python train.py --n_layer=9 --d_model=192 --n_experts=32 --experts_per_token=2 --d_expert=64 --d_shared_expert=64 --activation="swiglu" --moe_layers=[1, 2, 3, 4, 5, 6, 7, 8] --router_score="softmax" --normalize_top_k=false --routed_scale=4.0 --balance_loss=0.00035 --balance_bias=true --router_logit_norm=1.5 --init_std_router=0.0164 --lr_router=0.000624 --vocab_size=8192 --norm="rmsnorm" --norm_eps=1e-06 --tie_embeddings=true --optimizer="muon_variant" --lr=0.00335 --beta1=0.93 --batch_tokens=[32768, 65536, 98304] --seq_len=256 --train_tokens=270800000 --steps=4491 --dataset="wikipedia_en"
Below are experts of layer 4 (counted from 0) of a mixture-of-experts language model. Rows are named router (the router's row for the expert), gate (a neuron's input weights, with its number), up (a neuron's input weights, with its number) and show model dimensions 0-47. Each number is 128 + 24 x the weight over its row's rms, rounded and kept within 0 to 255. Numbers have three digits each.
After each expert's rows: "comes after" lists some tokens at least twice as common just before its tokens as in all text. This comes from a sample of Wikipedia text that the model never trained on. Tokens count by the router's weight.

# expert 26
router:132131096101157102099090167126134132133125102111120115138105144131101117115091135144144166108122153092144130137091165089171133147089075119148147
gate2:118110126100146157122132121153128129147120144108193127109131166110099132100122109158113187120088142082156117122110151146089150119126123126146114
up2:120113144113083126107121102117114111144095148175079079157137147132102142109096146128162075134140105118066065160102083160116115104130117143157133
gate3:164151164122172128129135151149095138151101106188105120081116133128157163132131122169140096118156146174170121144107064134110174143160117127114157
up3:142108161175141075120099164129120092167090171164140157136090147157149163094105143120192115146115154167126146127178080172112102141102098120153101
gate4:126166144116118095144078171136144135133137122126060174135127120147130199132117114131134151140134130123068140161107127161148127143124151109150115
up4:135150109120143161131166125130075098130162087108101094136095130129122135124130099116104163084117146141150163153126077127129136113132101121116132
gate5:133104103136071169147134127131095063122114130131138116116150163151106145123131131128123113126118108084143123148153136070142099112109123119110148
up5:138123158191120111119129128142083125098101111122127171109158099089148158118090119093136119138193147136106084137137136131142155120087103138132105
gate6:141089166136139173083157138146130187090083103107134125111093164118142153129117138111085123157133160131174138123145104129145127098129098141087135
up6:108162125134147145182146119126109066166148148132143140122121091101095149090135109090165130155129100149112107139085100120116116080098128088125162
gate7:176148158136142103165152146136089107149091091118136088140125140131185188099139164122172098115133112120177135103171087126150103117141117088130169
up7:110101126176146154136100128108131124124158108138142186129145157094104107128150133109120136151169124093138113113131154131127144165144146146128137
gate8:109151145113128130130115099144128128127135109158162111138148106132150125167122146147075114116109101097102117144160103132138131122133148116190165
up8:109133148134152129127133129090116099128136124134122116159169106142146149129118100149181128107141109153135132127116095119145164109129133130093137
gate9:126122119124115145154131100086093139157159159120133123126108138148135134112098151100129148130107081158170128111099144130107118098155147113096116
up9:130145147127085095166170160175095145131112116108155142146146135123128132102142107137120120110149158109122126147110197137136150143139134155107106
gate10:146133080110172134108113097117113113153099135134171090074114135122137174146156082146139100137138128150162124128135084149116173129139128101072130
up10:099157122128127141176081099133112172149096091137174133122160113114094173133132157173141110107123106104140156123145084129130142140138132089120122
gate11:163181112102133122130075097167103110102086120103146136137131105120092179148108147107132123117120104117127131119100138117149122146126147123130126
up11:132116120155138104120123109159110161160113139149097137124151095163126133130108129089116092149148119105132103139136113106105132100158147146161137
gate12:107115155107102135146151106132132136166134130143127113188148150113112094158087090116135171115156101114093128108114099126110132152078181093126088
up12:137191138122179108141128113172134142132125121137149116136117107129131128149125128093108126144181151120127132100098118091102150116140152134140163
gate13:121123115117174104118135103151161134129123138091154113122139120116140098148109130090124143104157129138117115116124092160098109113090123125104104
up13:126115114127150133150126144137144088113138125112130137104160125136132141154100143126136118143117120087092139166160126129127140135129145160146135
gate14:098129146105119152089134143126131126119135141120147085130172100129118126123120118102142109160208131181139150182113162124094138147126160147119096
up14:121135127123132116124128143118101089104086117108151107153116127153121097106158102136115126153104147130126175121112108138111159121060116160116113
gate15:107154130086091127164122126156104123094121138124200154155115105122095152138144136068128144116118156108105148141138136138124136165128142177111137
up15:163146132148129114138102168129107119147112121132107142149113169151102116138119098101126118110111121129104147108104214144140114164152128138089158
gate16:126089133120150126078126124117130172096146138140146121091090130133133141139166166106129129139154113150134171117107110112134135065120158127115098
up16:146140145176095137159133112102104143127118148137122148135101137114118137115138126111116134134133124107145117152121159174133088177103133173166121
comes after: " ", "2", "–", "1", " (", "0"

# expert 23
router:115117117119115151133143147098125152112089123138158105157119124144168167143088125125148159166149134100093142121107159084167138110124109117151087
gate9:109113170137105108109075110147136152085082092138096136157163130162114122115115113153168149149143112118153168112152133146107133110168103097103129
up9:113125097150120117151154073131137141113144143148133119130135159091153133126126137157097120148126150176106116139163117140083128110101108111151139
gate10:161156140146100145135147130123166163101100160130122084136161118125140187135109119122154139162097116137125131112109147114153123166186132117150115
up10:128119127099118123135108152163167145120139184107148158149139116110149110127127121110150115094171110128110127154157145095179144141123152140144110
gate11:133130144061171157149091140096129153130134141147134099099143134120151142161151089139091160127145118129119135128158106154133160150122101135119112
up11:145173146164133148142114167122094127127067126155089136133169093132138137133087147125111094176156135125129138154133150140137142119180136086170108
gate12:108109113039146143168116110137159131136137123101146119110131149129095116159167106148181102150110119162136093124119112150144098154136138121157149
up12:105151134130102144129093112095146133167121155129132103161071126157122133152156131165197144099168100113140135130125118132134119156120129090119107
gate13:112087146139138155116159143118099123092137119145122152112128127112173084154094124120074144140120104153122108182113137138115138085152110101130136
up13:104125150166122151166157079064159143131139123117128118158115130127125137119132122119147132144128142121141102122161134146112116134115165141122076
gate14:095142146160109136100095181134139152150157134105122122149123097130165174161101115114114139171138121136114130102170118148109157114142123171140113
up14:136101111138103130151135120144149160140112111124124146157098127143178133142094119168106078083065132132114125146184125093109138084167108071152117
gate15:135151144119117158126125084108158104101146118113140112127126145143137179137146134090153065111172109120114127144111130115123146126111161122108124
up15:116072157182104162136096098131139134080139086151133122157137113102070155147125129105102120096170119102138119129094119138151124142073145107106119
gate16:125130122108084169113116140126125143101124153104177145101126171164140152088161151111110152119168166158111136132111147144151103174136122137126113
up16:125147148110140102150122161118133147179127173104124130133111154116160145110162110146125099117112130130176130125155160083163147139128113130141104
gate17:149133113123129113115137143137114107134104099099116093154179146116130108124061162131133124172129146089103098131192117152132166107147146136149151
up17:158179105102116114119128144138121122133147075145166153110119119134170136115121138127123119085091150136165110154097149127118127118093139110116140
gate18:122152110101085130126116111073098115111116172140100109142073131145177160146130182141088120113127169146139089139112149143151142102142100151115125
up18:133120139091116137163130146097150081158109102127141112157181105140093129094107117150088100122153140122148068154116161076108126123095145139170122
gate19:142147159113102136174106104159134116154097148126107131167160127107165111131076110115152116118151113135164128115093079096116151084130149167141123
up19:121105136136111123139150138130125121083075137105144141096094128161110108155111132094076121105162111139148124128143121106147176127111143110156106
gate20:124124122114115132126150094149118100149139176131133160140151150094091119135113129096145137110144142128129148144121113126099109087092139151146116
up20:137083136109135127092154109131143116125131161082142109134136157113134123133154160132113096135184115114128140142136105102097087137079149135152130
gate21:154129098133122141129114129123162118119102126117160127121121133150120131144143144111112142163094121131092116141117157174121195112148144134114128
up21:117125139129126118143138128140143127124122089145122143149136114107149089126103105108161127111106123150119137127185163185127143129132101104088093
gate22:089123136140120167125132153130141103105097129091104140148139174134129138127119119123181106142126110154144143147166163116121167109105128132140128
up22:137081133105132131144117128166107121113115114128117140128095098142136153150163127122088132123103111152120123112087115112119128167072108121150102
gate23:145164119099107148153104100111101130131124132137114101135125112161114128164103110127133155159160135112132094105098069145101149127092116139104126
up23:117125154141126107149126087121114125111074131105149149135087115120128104132136116174143123101155130112126115157101146077149103133094110129139119
comes after: ".\n\n", "\n\n", " |\n\n", "0", ")\n\n", ")"

# expert 16
router:107124103148112115125125115129088124143135165153155099118092155133172148128173132155127112127091130133112158106140084123126135125159085104124130
gate2:154110146098133091172145088103107116080139157146146117163175129090122148141139104132134088102156115076129151164179102135127131110128157120096135
up2:087137130136096118092106082115135104113113199131112120129129112148167110086136133123159126138136146115132107115134122141074112147113076122141141
gate3:132137148151148141127136098131145123147139150108089147095148113120104125117098156137116064131143104119148133146167109144128144140147129171111126
up3:111095126122093116141141075107147152119103156159115108129134151148140137118189123141150149116117115138149180136143125108153102088138142068136108
gate4:116148143083171135110096136138126141159147126155157108136136111154124115157147112139135137132127127209111127099106108136164138137101135126109126
up4:116146175123103102133148071163143112119124140108127145132113125125149125159199145139094102102132129107147110173124161122150144130166132118110176
gate5:118146129155117142138114143116141142095092155113107134102120124125127154186127106151130109111129121099197107120114125127200143160106127171143147
up5:188152165143115131145113121112100171112119113139101078107099105119166135110122130164172168147114125092158155135096121123132135128137125112126165
gate6:151120137088105165111140112163167093137114121143130110112149143148087133163157104133120117111154135122086147158141107143080103122110088140100123
up6:092104140155156114127137143096098163107078121138120123146108140174094127104181129098133128132131121177135122142117177166117147153150140170089151
gate7:145116150106140121103111105111135168122120121138141106137124104161158117126144156115120129118129145168166133127145125119068139134111170116131151
up7:144168134118123119126146132079108140080110099136126150145076093126132137146127125104129109144099106095128147126137171141179102106142141120108072
gate8:120089163095109145151127127131139129140136131154138148127079141136126103159111129148133113129140127147136096170117149128132149100171144118111106
up8:141128154140150163150111112152139116153118152111141133128113117100106107173117137121126130139180137154132111082181106151111151124119137131119117
gate9:106115128163106113115123125128118063155118138111106139121141121103093125162131173119116084125096092088125113113098130113096126124136069128141179
up9:146134156098076162123139107139099098092103167098121141156118126127147131108129104179125107129133134157150121124101108116118106136128116087104102
gate10:118121101117161150134156122146110137166129122121147135120100080129126138182119153136107135115120097105097140099133142152086135167140157190125129
up10:141139102083107143165131136120173135087115113161116133084110161131135127145130150139146144139152154081138133137102129173147116104105104149190121
gate11:093111110106132168118158128132110128126153135144139135151150147119112101105160174142145094106125136187115102120076087138126106145146086127090096
up11:180108114100102137163173123078141150111145087082168112170133094136123145135158158154103161114135130122139135128126129176140131176122124135077128
gate12:129162127154161142094173121141123095144113102152097125150144106155145120151107128123140169108130123152142111099143095160130142164154107176112102
up12:122076150100125155081134094148119167139150139117131165110146168119127115159120162168156149149140100148125089117146099119116110143093151117153121
gate13:094147118067105152141110136172151101136159080126108172136114098151128114141134129149130142122105098136121155108126111092126176168193141099091127
up13:142141103135097165140148148171100113147103131108128185153130125089139117091096151165094112136095140137098144141088121149118177119120111101125138
gate14:130096173148118078154115134109107114124163116111145111136128134133123079112126114112140135097104137210139083137109094105102147123125125097127152
up14:149110053147108102104113139164119102134095102113117107141146132150151106122138118145095165115103130102151136162137113110112143127097122165113191
gate15:105115099143149137110107091130150080173149115120111164120154147143153120149159112130126128100173110111161072132106097096098111120122114165132151
up15:085137145165092120126152109118127204121151131156110130135167098126142141154119110123096138128116154124126153151109129109098155188114111113156122
gate16:117067135107126155120143154138107106125122119120147099125140115121154104137140109165147132127165094121113150116162099129127135170107150108113118
up16:097159113135129123115165121133101109144126115127155116146146173127110119141163103123161106145145171139100083155125127098146095156108149143129108
comes after: " C", " P", " c", " L", " p", " V"

# expert 0
router:087143145108157119155106132157125140131119147157100153101103141117135122160137156136112118119130127191093134162140141134135113115141117088065138
gate0:100132152156145161092118130138140067100139143134107107154123133115130152159121130146107178153109104133133116146101120155146121131158134108163118
up0:094141098124124097151161119107098115129120095127102102128128083148180138137132154141110110145101147138137153152040188118110124109115136111096092
gate1:146145165113133138096105108130117113125164102125143155108144141132122097111168105122121124136133157165151139132111116155129085105143103149156120
up1:160134103119113110124098142107133157139148140080117108120180129105094143088113103154139101089126163159102126122127152144124117096144129111167115
gate2:136141092148095132096121142135131136108127138146107118099124050120133130089104106160122159128106122118164110098123156135144136134103146107120134
up2:124131094152113157141140165125165133168122119137122115077136129129171158110110113133093107142167108140151148134108102131162051137120116155130153
gate3:158129125127131052133155122138143133064085129093112146119120148135141111126117166149187167174121153145182162126156072130143074122098131131155119
up3:125104147136093129128106161101138135135150132164125109137146131096118154106130144119152156109128144122106129150145168143157128098088141093110146
gate4:098130144134093133144108157174140100115122111149180154096140121135133092167138137123107081107107140161150129162138149161104108172117133128130100
up4:148133122102104121139171075133107150133097115103136154143175105134115105151149110135122134109095177112154131106104112134126099103154111126129141
gate5:140107114094107150132084147143169106138133116130156122113104129113116127129118087121139135164104145127152123112150128099168154148108126151122128
up5:077170091145134160118131131175099129114166090182180123161111106125096124114149123152126151121127110078109142120159122113114113142116130107090158
gate6:124123154122184108104105153149106119123155114107119145118142092064079190108122107117126104119164094107139165139118138129122098168115101112136085
up6:107133126167170072141108125164112139102143096114109116109126097130122139126130111137108134155125140142133142171094119103120115124188130067145141
gate7:136115107161139146115133132151196121144113140164109180093129137100109134080167109111146109141149167107156114124122121163125137133182102134150119
up7:088128085139133152128130119126110109109113118115111098113074134170145146094095108138113168122149106169097121112102155173099122098088153139107095
gate8:131129096140165133117095114149105155109134141139119107108129105092135127108118113141144130095117142155143077163094141141137134126112129098138108
up8:106116144140132186127184163081108151149142097154106144137089158115143090122131132128125179131094160146107142134151111146149170175153099148142114
gate9:102127107097164110177104106102107144139118142118100107152136113145148116168131147119156107148139140118104124108128130171097133095167131143103126
up9:147110113088147146107143099104115127096132154130126112114127148117108090097076121096122135135129168103100097122088146150131080152144087153120120
gate10:072125135144115109166099135137122078115102118133131128162142097128164152123093120153114121112091158189084114118118145151122109117151142079149121
up10:134083133143129087107180107089169129161113129149127124164097083138112121113170157141120083147140085129118158103110154160142099122143102125102104
gate11:114136147133112158172132108094133103095143134126146144129142121128119132135153150113084135170106110126176107118177107092151131130119168116106103
up11:117138120170146115130166120113117157166139173108108101145155104079147120141114136087136107101118162095125114142140118123139108056131138172133163
gate12:116127100092185132102144129120152135127140150156163126119118170110086121140106130151128130132128160151133154108104117118144087138163107131106072
up12:125121094156114121098140131106100084120122142111144156116155166147142136149128166139110120104085101141124149137134089130117136149124157131090157
gate13:118162104157125162164136120140115127154171108180133095176136131148124095130130134133158144158114147149143167127121102110125157120126181054080150
up13:088109130155128126134130105080108146123103110115152139079115129130119122102136125080063117152129198116149117110111141148131120085135111108154096
gate14:141126107110089113097137097131105166141138126095140081141128111129137124105102101147122118118116135104115078103145141162118144104158129147114146
up14:170119166113150130100131098115130138168148125147124116118154108082141137115163115124160139157120100149109098133133099141081159136104155076175135
comes after: " K", " H", " h", "K", " k", " M"

# expert 4
router:110158155110110115176120101127166107129128173096117102170094071125131116131159161162134128134137081144146149120118120145154131129161164178126143
gate7:095157102157131122139146148108104117125126091105101155122137144132076090157075131129117137138128131121133152117118143164133155110156101084122148
up7:120133113142091130103181123143126109108139110130077138152141138188122152105132111122076154168156144124105104131136131111139146114097170153117120
gate8:126151113092152076162167135122081151106094099149164142115140092102155129108198116136100120145125149148146180106105134128152157120112142093151122
up8:137166100132093137136112142131103120117146074126047156115137137135124146108126128150108162150111114144123145120150126132121185101111122075084116
gate9:196160156179071113114152126129169114124096129092134086148128102123122120133142159092097186192116097122140157120141151128118132089160119137147140
up9:125114162089137127072148164111125158115144118099132147152122063159155097106139146105133139161095152147121144120134143156116174159114108173117137
gate10:116113110158106076091119102138153132145140143141118110109074131155126143110097194157167123079125143091143124117087093096129127142152134093066128
up10:168146134121110134137139156151085184120143065172150144138143107111149133138155104133153166164154105079131090096142130173125081139131144108112152
gate11:094119166135136129116140105128155092121140161147118131138151117141078103119088137143099164134121167115121161130117154145104134143139077171126161
up11:113095149142161123138161154083114134120174080135146084140106092146101124154147105119130112144136132135133183095132103148111147168162109122101116
gate12:143147168096101150127097093133157131116130164106146128122120156140151141109136127143141143109112138171090113141108103123124150130115105143142122
up12:128128138132086160182140109139091126108178109101143125155087093121142117109088145158137097141080108128121151167146125147091139119113126106130121
gate13:133150178099172113139165126128152155093079147142118152114097126121090088097133090165159121102150140117114150128143110127107144152126146102139138
up13:121152163091135163149091116081094140121127148118139081106105122116128107142122124164099133119110139135091139136092103120137108104123108130095161
gate14:066116126116122167068125172112149094122125154161178140098123136163147138143136142126116085119136132124088111163108092107112085181111144137172122
up14:119132072139106131103114153126163140149163090153115137091088173156119096141175104150128129113124103119151144094105129146162130134166124125158115
gate15:133135131124161195140144137122113123119098152162121173148115091129166106145127142158130106163110077145138153149135131134123157119154081153129173
up15:131122106135188130135119144141126137127085150122117125137134148091081109147142170144137102100127095122115127042191136170139133118087117119109151
gate16:153116104089168073098140118178132140172146126163145082119121108116113147130158111136150145148136120089140143135100140130107126087159113118119155
up16:120111137177087191139148119088109112056114098164113128116135142142146117092129133125109112117146155162134154162126125139113139128096107137142091
gate17:074134081128113109119155133094135143084149123147153132101163133125140117145114145125121112169157162168091151124095106081125143112157117158149129
up17:121111112141117067067140112151153157160082155125144130106140120158145141122123171153131146091134114139141095099150127091148150126153165131115117
gate18:145125104152116059103113136144125120125096165105104121126150138130098181167115171092153088095153138127129127133139173142147152163118122134149168
up18:128148176109127113120103133098132093111163136148103147146117129134122139098118081140122128138106151075114089137127112068169127147121076118140144
gate19:148126104112117075110157120136122162101113157116142114118143084111170112121132152107076150118118118102124138106179126149106148135173154099124105
up19:112130149108163109113114117124104163130103152114125114134129136113149123113120104163135140142112084132116104128155150107106139115093128097101152
gate20:134124123072140140114106157064156110144135183103136140090105138135073133134142120095127107115106145074138105158094164126130160131140140140140127
up20:115126124122134127129147114135152136156160155120136120087147080134098119105134118133141116105120102106115152118215130102181171119136154102140091
gate21:146147098151163138142125129133146117108111157098106145157086117087125140088090104140144129094118153112104109114151153134096122120117120124084145
up21:152124154127101126117146139173131117125129159140104137133106113121139155139145150138123098139112132144142160129139175118167117125150170152142146
comes after: " in", ",", " New", " the", " of", " United"

# expert 20
router:128104094109134098160101108147146165149101115141127144197131131121137145141107156077134147128095126123131153082095111125127149143107103084148120
gate0:132156132121113147139154137171148138102089140104108167116102144128165115160116123111167111092129157149130131128168108138186165103104099103115147
up0:155129110163154155133128156127136098138107150093144148106142140207082143159149145124103158148172149097108178137109144089125127157128139089129140
gate1:112130097158133098113149120116101157118143102089142116176173165151128144110140155153161110109127123179127118142131105175106127142144125107129133
up1:133142145136134137138128154165117135132089136129178114170110117107077170146088126126144136150099116138150106123095102130114138150125173111154116
gate2:087118153116121131161081134114110104118128122156175144119118100096137163129132090138124112146119127126150118153156135163140127114086145165112152
up2:093134057150146124121124141143130091120152111175142117141116090106114117141189082109138161109080136149162110128170150182168118138132133110110106
gate3:120129138173131114113167088143134159153134125113150073110125118100117092177164131085136124110126094118115114081132111134120100113132119124125135
up3:100103128127116135132121148131133108127148117138092149105115189124152154117124115068109127145091151106093145165125174097134091137080143139119125
gate4:173138116099095137119098153127160150080169134092130188102118114106107131135153128145200135152152127143129132091139164145142123141131179115120138
up4:188121106099112123131146093128121128167151080124127093166109117095115126108146137136115160138133163137119093118131131109122124095152138162105107
gate5:105125118120150135142118099110109163096090120116106117108107109111107118106140116140164127132121082147141137140122091129090104127157124144109168
up5:117121100116130159153113099120133138065120131114180131112129137127093139149107096176074123139142134163106142149141176135121143102205147129134139
gate6:124130122058129179085152095115114125107137112128124112091136116133118119105115110151106119136131158159094122126090100165121150110129118153165157
up6:136098140138111100124138121133152104124175143128086156169126154092143155114154109159131205144130152154109113132143138125144157148090147163105095
gate7:146135141127122125121121163112145106139129116087110121158112140099149165147086104141106139136120152151138122094147124115124103139172137080136083
up7:110103120141080095127128143124133160130159120138088128144159102171122106166086126125123133152138076149113114112170115107107152091110121120162147
gate8:139079106112109086149132122125103120119142128126129113110115118122149082093139135159136128121107110171127145142138118117148140141166122161123096
up8:138148147180156140086128117102168137153108147149135103108090131117171149190162124126138136104139134158109115138121089103123161121089171103114146
gate9:104110151102100099141107144123105158150114089145141124105140126145142107148113133103127155128115092158132153158139132109139119162135117134110162
up9:166146100136134098151132103093124098140149122119145105126146119120166137139144129129129104142120214125153129108167108109081153087072134100124109
gate10:147120128098135136139159128106125093116139078111102116161118129143163121101171096108145087110141156151146153126104135120177112150114131109099103
up10:109179162134128165155090141105109141122087129059105145108125096126146125138123158145138138160182129128083121130151110138153103118132139143134116
gate11:084158138179130145146116113117125127135095166169168178098076149129151104081107133118149134141107128127142163185105143141127114130098097086122128
up11:128149123139114163139147092129144102091180098111137124102153101112127103111132121105109103146162159138178122153127113135156139100152157126157108
gate12:142077095106140166138079129083140166162111164115101130154172104121139163116159114112109131161113154111140103115103116102145128149097161115098100
up12:115134130126154129123179174080153147100162117119104139097131140152136144142131097120116114107115178166129135115142135142151128134077169139099104
gate13:158137157102136077117138155111114109117127128149126096163110138148123088122123126115128098177108112143118176166124135142114109143134143136143162
up13:132136138128121100117153110110100138106135099122169085115108087137172128186138120096084124127100123109129148117105112142102125145104125154112142
gate14:117089156108103145126155126080147139138116149103108110149156125164131136151129136143150154118150086174152131147148174145152158101148111115081125
up14:181103156116165114102143148171095133086144138156113131124098162154142146127121123162145108166096080125096102127147135123120102131145145151151143
comes after: " |", "|", " ", ";", ",", ":"

# expert 13
router:100127150148150129163154158108144107122142087139103173137145134151144092135136132142198118116135125129112129108116116136107083123161149122140152
gate0:145125148113129152142136104090112098153189136126117141120110166123108134106103131133150100142146123134136096164133132122160166141162115135145094
up0:130096137155146129155128158089122148129112147152154157101109166129144158108171147154190080138133128167150149128115109123121096138166136143152180
gate1:098156094133132106127138066129151160147106128149158166144149147129126152103134105125154115113107126164145107076151080147136077122146135129157121
up1:118113098136153149117114128130084127163127076141127145142124103152108124147123119141130119143167112103130116116129099115155137156107107083184100
gate2:142132083112140120109111171127139130113138135115129117134144164125100167126099117138168128152092150181071144130108157148110107120138148114120169
up2:138178138177152153097120112126169103141171122133151130135132179134194125144145164118080123133122110152139146115184098165115105106144147115128119
gate3:111129116119095137099102123179056166109172080089076138136144131114101135105141125085159149105146119117125102093088147166131138135122051125150126
up3:122183091135113117144160172129105144114104104118114148125124107116167179155134125123108110097142106148178078126111157110130091074123145105135098
gate4:091131156080154144097156115142141126150129089090126109132116129108098175111114153104154155175166165141131136136126103168171154108161107169087099
up4:116142111159108085165110104141134127108114141127062108111134096120110163127135112132133134152139110126140144131162075134146121136143120040150114
gate5:142104152121131125111128135145164136099116088099128116081134130090100102080164126116133128108144117097140115118154132139134112156131107166158142
up5:125089085126106115124128162088115120171102122130101104121143142130128137129162169148095191143133159090131132128136106143095148122134123158137154
gate6:148133096100119156147053144125132074180143140133102148139105123135159107182153095124099112123119106107086117124165146143103144120155136104129125
up6:097100147115138108164136144087149131118147139078141117112134163145147185113121113157204134152119109116107128122127100090136130172139108078117147
gate7:135138128127168111158133102082129128110143118075091130149137108107158163159140158130134168122128120149140141155138099146116110137112137162131132
up7:126139140161113038116132148112137128109210150158113138108130140093146176119141132160137100184094123117152148125118124165089122111122173142095152
gate8:156119123089149116158115138154118127088099103114083123130137112106109095080121101126115124139098078121144137120109126110146145152119136125155152
up8:114153133115100139134059148169115155130143153117136154135137134119096148118093111126156085113152116176133158109108148110147133139129142143117136
gate9:115124110110193114147103138171142081074140169144118112096123147104142160134159118131111110135114161133105123105116145144166138145162162150132097
up9:156099126146122114124142105120102104097102166161130128174112129135132124137125129113139081134151115106111170119124121156128135139113100163090047
gate10:196119108179147109122129116134153135132137166119139079158172121152130155152166085133166112152129079131144156109100153146132129138149148135112142
up10:107116110129135131139099194092163095150132138135163097124165139106139110134135121127149153125101119096134123122103147169128134142102107118143107
gate11:116113157185150100126133138130104146108173122144112107132191142114104154093126145116114141159154134117079141149114157116124137108108143101111114
up11:138125130112105164126116154161108141135132171139093138110136146148096130128107149090080125141152164190137133163125142111165109135157092199118134
gate12:146130115132099102103128131125159153153139126149093126089151182167147110097115098120140129137072113157126150099180172148157137102156111071096144
up12:132098116109173168117117089163141122120118168162118103137108095097145130180125135101131121146150110085072110159102128116136158136143163173150077
gate13:154147077119090088144128155145111101162156111116097080143143129139112095122169138092138151099073099089136123125119134123128095115160119128117121
up13:102113159165125148116139105138119102182100109125131124143158144127085114126129195146152167103109091123111106084149110141098133107082124131110117
gate14:163087099097120115114140114135133133104081159130125099102121071138125110115112142155156153103124146096096167165156131164161142142138151121139123
up14:118154139126117125095090100143099171163122147080145113131124145115099117120103121116169144116115140136115152148131152183169071134113128172121101
comes after: " |", "-", ",", ":", ".", " by"

# expert 27
router:123128102102155158108176110125131180145118115128115106159137111165112125132099143122069136150123149098143124138080113091101112108101127085136134
gate2:158207185133133128141069128133102077112147124091112109101124129089162136153105139121135165126118069099157084095128143165162125147111140127102083
up2:101141162143156083181124141161147137124134103140122125164100134108139133121149211150114122073122115125130141111102120134118139120150090137110137
gate3:167136129082119112112135118114118099131083118136127095123154141127128086127105103127111113119142130131079155131119115113113126098152097143152111
up3:160114128104116147109085125195124142116135150124117133123100138156097157146120089091107115170142115089103134121114166164146133109127166116104139
gate4:123112104127094142123106163136145136127164145096121135135102146121131115128154135178127171142113115181129154148184159169174142152125150144138135
up4:133108153142158165157142094120140155123139082145113116126157158147124098137083106126178119125120085100157084134175100120129172118122162172127095
gate5:119125105165146140140141134151134085179142095147161111158106123144140127109152118127145102092111131094142165105133187120142142160138138204104152
up5:131126178163149150128099098131103153101133150124148105137154188064126130143146151144165154174152141127135117121131135126124135128142169145110130
gate6:105101091155163104171116125124122121131112141152136145114110155109161137129147145133094168150108165106125152130130123147151141141129111108131118
up6:125150130070095140130139153159120159109128100126142150145147145149143088150105107139131105127131085151135122144114100110102142120122142096112084
gate7:144160121141097146122118130173105145107101153120126101143097136122146143153136163132153148095148139149166128153183107150102120131077141145166153
up7:123136177133126134167152116151104131164105109083110100142146139138174133178139117135122099112156142121144112121096107174124126148131148138154111
gate8:179168147134146155089126126139102110134105123127139111112133122122125129133109133148100132100115111147131139107085108139130101102148151118076133
up8:124130105121080119135104107128155188119184097121105132118136107120129104116147125133093161141145058121150113131119177116100155098151111146128100
gate9:139112152175141129129095098132114084116125120152137147094099166133122084161190109144119121133134152158119148156124141071157093109133156130127158
up9:155120132118132068137158110134143118112116155122114174164120128163095123113108101147144101127114114112165125136130138123158125101119103092124144
gate10:133157128126138129090100124144163113136063148120157125126123107128124121121124098153118091087128142105127114184137093151072091117132125145108141
up10:102094104145119146100088097141133139140142158147121127159163107100128139150182142135122136105146076089085111094141128143122156116080144111145111
gate11:129126102143139087123131135083161099139123128098148145106130121157156126103132113097148151129147111135113121079179123160148110099098150110130141
up11:132112125148091105122146163110091114147160064122168090124102137112169149110142191113141107165106099140110088098158128145100156134198159118140124
gate12:140108162053131111101126154128120129163115172132138174106131137115122103121132124114150133100146168160115123126114105128106093124112093131137134
up12:095123084131150109109104116136132132085202135131138146150109120125125098167095123125125098152142155112145130079093107074075121108116150093156151
gate13:158132098177114125137097153115107126184141112093087125111111118152161156091167153114142141097136133114113130103166131139119144192117113142132166
up13:094124086098089124155104155098139147163098107163120100141114098140141170100146177136115125102127138170146105131146100130099125089153117121106141
gate14:104116130142137158143122077104178114147122140115138071106129140125127110117154164147115120131140107091113184100139136135144136130116180129143086
up14:144153156087126051149097131101169148101132121104143127113123105134182126136136122140096141133159149136129139122180097128149157126151089144126142
gate15:139143134096085170113089125149106138134094126109126073116151121076139139117096099186104131140139115116127148105168144107113113135131128166110130
up15:151149106109144114089138121118146134151059114075137111084140123099084128139126110164096073157114109121140190130123159123161123145137110154085147
gate16:125128123163166178167127065159156118145122098085149181080145151141137104148079110130111160095133170099140133137156124140127162137176134102126138
up16:091184142147139114142147062121189139129129092091161083101140121139111152156136137123128144078097136115137124115062160098104139134145110074123140
comes after: "1", "9", "8", " ", "2", "3"